Weights of a small mixture-of-experts language model, trained from scratch on English Wikipedia.
Size: 9 layers, width 224.
Experts: 160 SwiGLU neurons an expert, a shared expert of 320 neurons.
Below are experts of layer 3 (counted from 0) of a mixture-of-experts language model. Rows are named router (the router's row for the expert), gate (a neuron's input weights, with its number), up (a neuron's input weights, with its number) and show model dimensions 112-167. Each number is 128 + 32 x the weight over its row's rms, rounded and kept within 0 to 255. Numbers have three digits each.
After each expert's rows: "mostly gets" lists some tokens that are sent to it at least half of the time. This comes from a sample of Wikipedia text that the model never trained on.

# expert 1
router:138114171158099132160199094102117103121132093165168091168125092140159104147119163127131109156144121133114178172102196090150119181089105148092177127137175129124098199082
gate3:134142181151083164085119107114121130086069131138096078091100120113210111149051205098099091122133146125095071141064113117146130163172122149119158168104161130138109108129
up3:112066115125104120163101187172129116101190130035144176190127127145067182110125093110162167123170092127134196151191125146126167102080106101184121126136121146139101092138
gate4:120125075106170125131135162168072072155135205138124083153122155104112171089104124142128151169115082137099154078118128124107085168144107125162150149119154190167090100164
up4:150110119074127130112053142062102126112098161153134158145109089097107125123160213150067141156098119144156090116171143162142091094127112171118109100134078109149156090091
mostly gets: " Hos", " Route", " too", " still", " Bil", " Const"

# expert 9
router:101135167079077166102145140085135104167075142139149113134150118172202127123146136110114092132141152023149074141072144118138112206108101136124171120168112093139084144089
gate3:143140080121116135160141092104119153108142124087127104199117128130119125137100169140147093110188112124120132165122171106183114174132144129110163070126099161095129131145
up3:072166078119127152150129072145157200174148127118095066176186135143098080147138178119119132131150131114144134139161166126133124122094158130130097110123100097084162125167
gate4:135095138086072140116133122202127138088095188057141168158122153175118166056149125110158126137104065137163128165106105132112114098096157105137154117206105172140105130085
up4:095160117178116057168129119187124127148192170140161142166156144128119061096131125134128165076153103094197181104096130156196197144075161081092100185088102170128107119145
mostly gets: " 1,", " 3,", " 2,", " building", " v", " half"

# expert 6
router:114128164223168055116175067090146126134146145115111122112124105174106086201121131189168124110063103123109115127095115109213111141151147102114173111141175210054132165107
gate3:110203095100101098155130093131107187184103142095152115130088167119100115128126152172067097145093110157146160179077116179123156093166120135102122127097110113113113111161
up3:092084120114115099139096173146184124119158078140086179109098121147110132119113132079073162114165119147130134086150119089126116107091136099099076122120144131205087121095
gate4:154151122109112127114101152134093157111145161145099118120105213083129181173104121144074164165092133101127107114120139147085135128141121184118176119130131136084158138136
up4:135136157149081154104145123151193182199091141108104148196095132185136137154154136155102077109107133129083108094080128112175170074106069111126100102181090129079136157129
mostly gets: " United", " York", " tra", " New", "American", " life=="

# expert 3
router:097086119125134123125151126097107154204088075141157138111197093093123133150126112101136065090050161075104160148170116075140174131094091172153147106148130117053127176139
gate3:067116103117120120107119165077154138209093071083182103131174109138144109166114122131087085184139092141095133142104133123155138105153073083123131118102174179105091137165
up3:079110151133179174107116188091156150156068096145129088096118124172166164134112092153076081129129184118146119190105149123093074079123156088082165123163077168136113119085
gate4:129152115073162144140123098064096144118096152111104096130144157082119172118131174163156141159109135079119136151136127091171147171167094184163112117087097127138103127175
up4:090135102162144132087114163111079095157178090097101116191149098055104167164153107072153111157095076164119164123131123092152087167160167141077120092126166098101156127089
mostly gets: " et", " Species:", "|---|---|---|---|", " See", " Genus:", "==See"

# expert 11
router:174133200110076054135189098145175142148124086124154110118045159149139114134081114142058181140112086118163157156081166121163070118111115124080120130189110171160129155057
gate0:153228125154089070126136155087124155169160121141116135111053117139142096085113104148157135115072122116061164155104172079123152106194155113179114098203133143104139140130
up0:141137125134098124105176069174124094083117169145137102169160107178130123159141119145135140160171090179121104031128142137146150152121146101112146196101161137102130175082
gate1:102119193166151158099156116114138126109146104129157089146058138143113165090077188156095168096072116102124138202177140118125167162108190149103153083168093057123112134137
up1:096159106168138084129140154189111126124158086167123097187136115150152126142095084141169171155117145205159123141175167123161143126104148053156106147064146134100095103143
mostly gets: " vocals", " hit", " crew", " episode", " contest", " fight"

# expert 8
router:163122151119111096141165113106114118136117104167114122099110124172112084191113117101182121091160129102116155106108169127143146165108145188068136170132157159102143153121
gate74:165140103120143077204151089110124165190088195136127123166134178128147181108097120129160123121162137116146147125118168114116154088152134067129115102147132121076157138113
up74:090135119177124101152137106101141169159080158169149072150114163179113097127155118068150055083071069183168131110053153100183137109114115072155116133101147112183071125202
gate75:085102154165167125104164102118131088161129125156152092157125154148089131153134109120153098114154097144067124081044168109158096122119122109091127160149159123128098144096
up75:107138188085137093112103167159123117090169089101127067116076142133087153165066103156170113087145057164096151088082146121217137111083141071107105127156110165092135119102
mostly gets: "′", "″N", "°N", " Born:", " •", " footballer"

# expert 4
router:106074145112173111158150126086087127159096132113159148140145112172154143162128136111073115109073143075115092182085150084107157150137105170109165073174133138105064159105
gate3:117157140165106115145145160079158063148042088124138132175128142156094120104119121184188133110116101168160187153124166145091136130170158228137104117073097206079069160112
up3:127086147144128120137154118166125114148148114162111108077089173117123104131070135132118157157178134184086188120095116150148107088143111047058135143139134073103160143103
gate4:127057091147145092129150112164109124200161115123171160198119132154107145156141058089126127138149114141096129148151107145160116162101118193150100140139122130049126155071
up4:126149195075126163095128112178134129068165134134086189131124132125134073128124158176094105118120133091139142102107140083149095132091172103176157154107109115096137121179
mostly gets: " time,", "ed,", " however,", " century,", " However,", " son,"

# expert 10
router:161105112168136122136131091162086162148124104106157126113153086134157066180147124138151115106048108071156090090119118086152162115077114176135164077163101124114137134117
gate74:157097116145143186101102125154091163066132144101087167075134139152101116087149172136180134087148161124127098142128142120147142072116091110122144127138108179129141098108
up74:097083149095154085084128138135122082113160085134147151108134084111183075138095101050048115118159123150084109112157114104055122183086097135172157144187123132143145127149
gate75:152097126086085138124120180126115158177099070148191080138159120075141100121171140106051152130130161118154187126155151135106123134099051181128126095149103117101106113132
up75:117081130080156122130134159124147123135096144119163149128133135104139090135136151127053077123131167096096110138141117091027109161117053162148186064193124097109119141163
mostly gets: " use", " much", " you", "ón", " famous", " grand"

# expert 7
router:099166129144100072087176147108148130173145175137153143124111180171148101143138150158105152150105132074180124171086159099102153112145070198056118134154106132132124146126
gate8:168138100112131160138169071124171139139115073115225100198134118138083147167057123146136160110145121131175138207108104105110121141127123196156113085116142149165150115107
up8:072103160089165139161102140103105146078154127122156122158095232137137103095172100100153124131117171103137095119120138150100144140174187128138135091079155191076115119145
gate9:165181112123187120123161101072116146156096153127152130167113053129098156096143073147103115183085133135162176114073138118134115117151105190143140169172154185123124136148
up9:074109124096086175168133110181141108134114126171156116127091129161176132130115135083126115067121139120095066085083111109121120116080198166099154109088112030200111114165
mostly gets: " La", " At", " De", " Ann", " up", "t"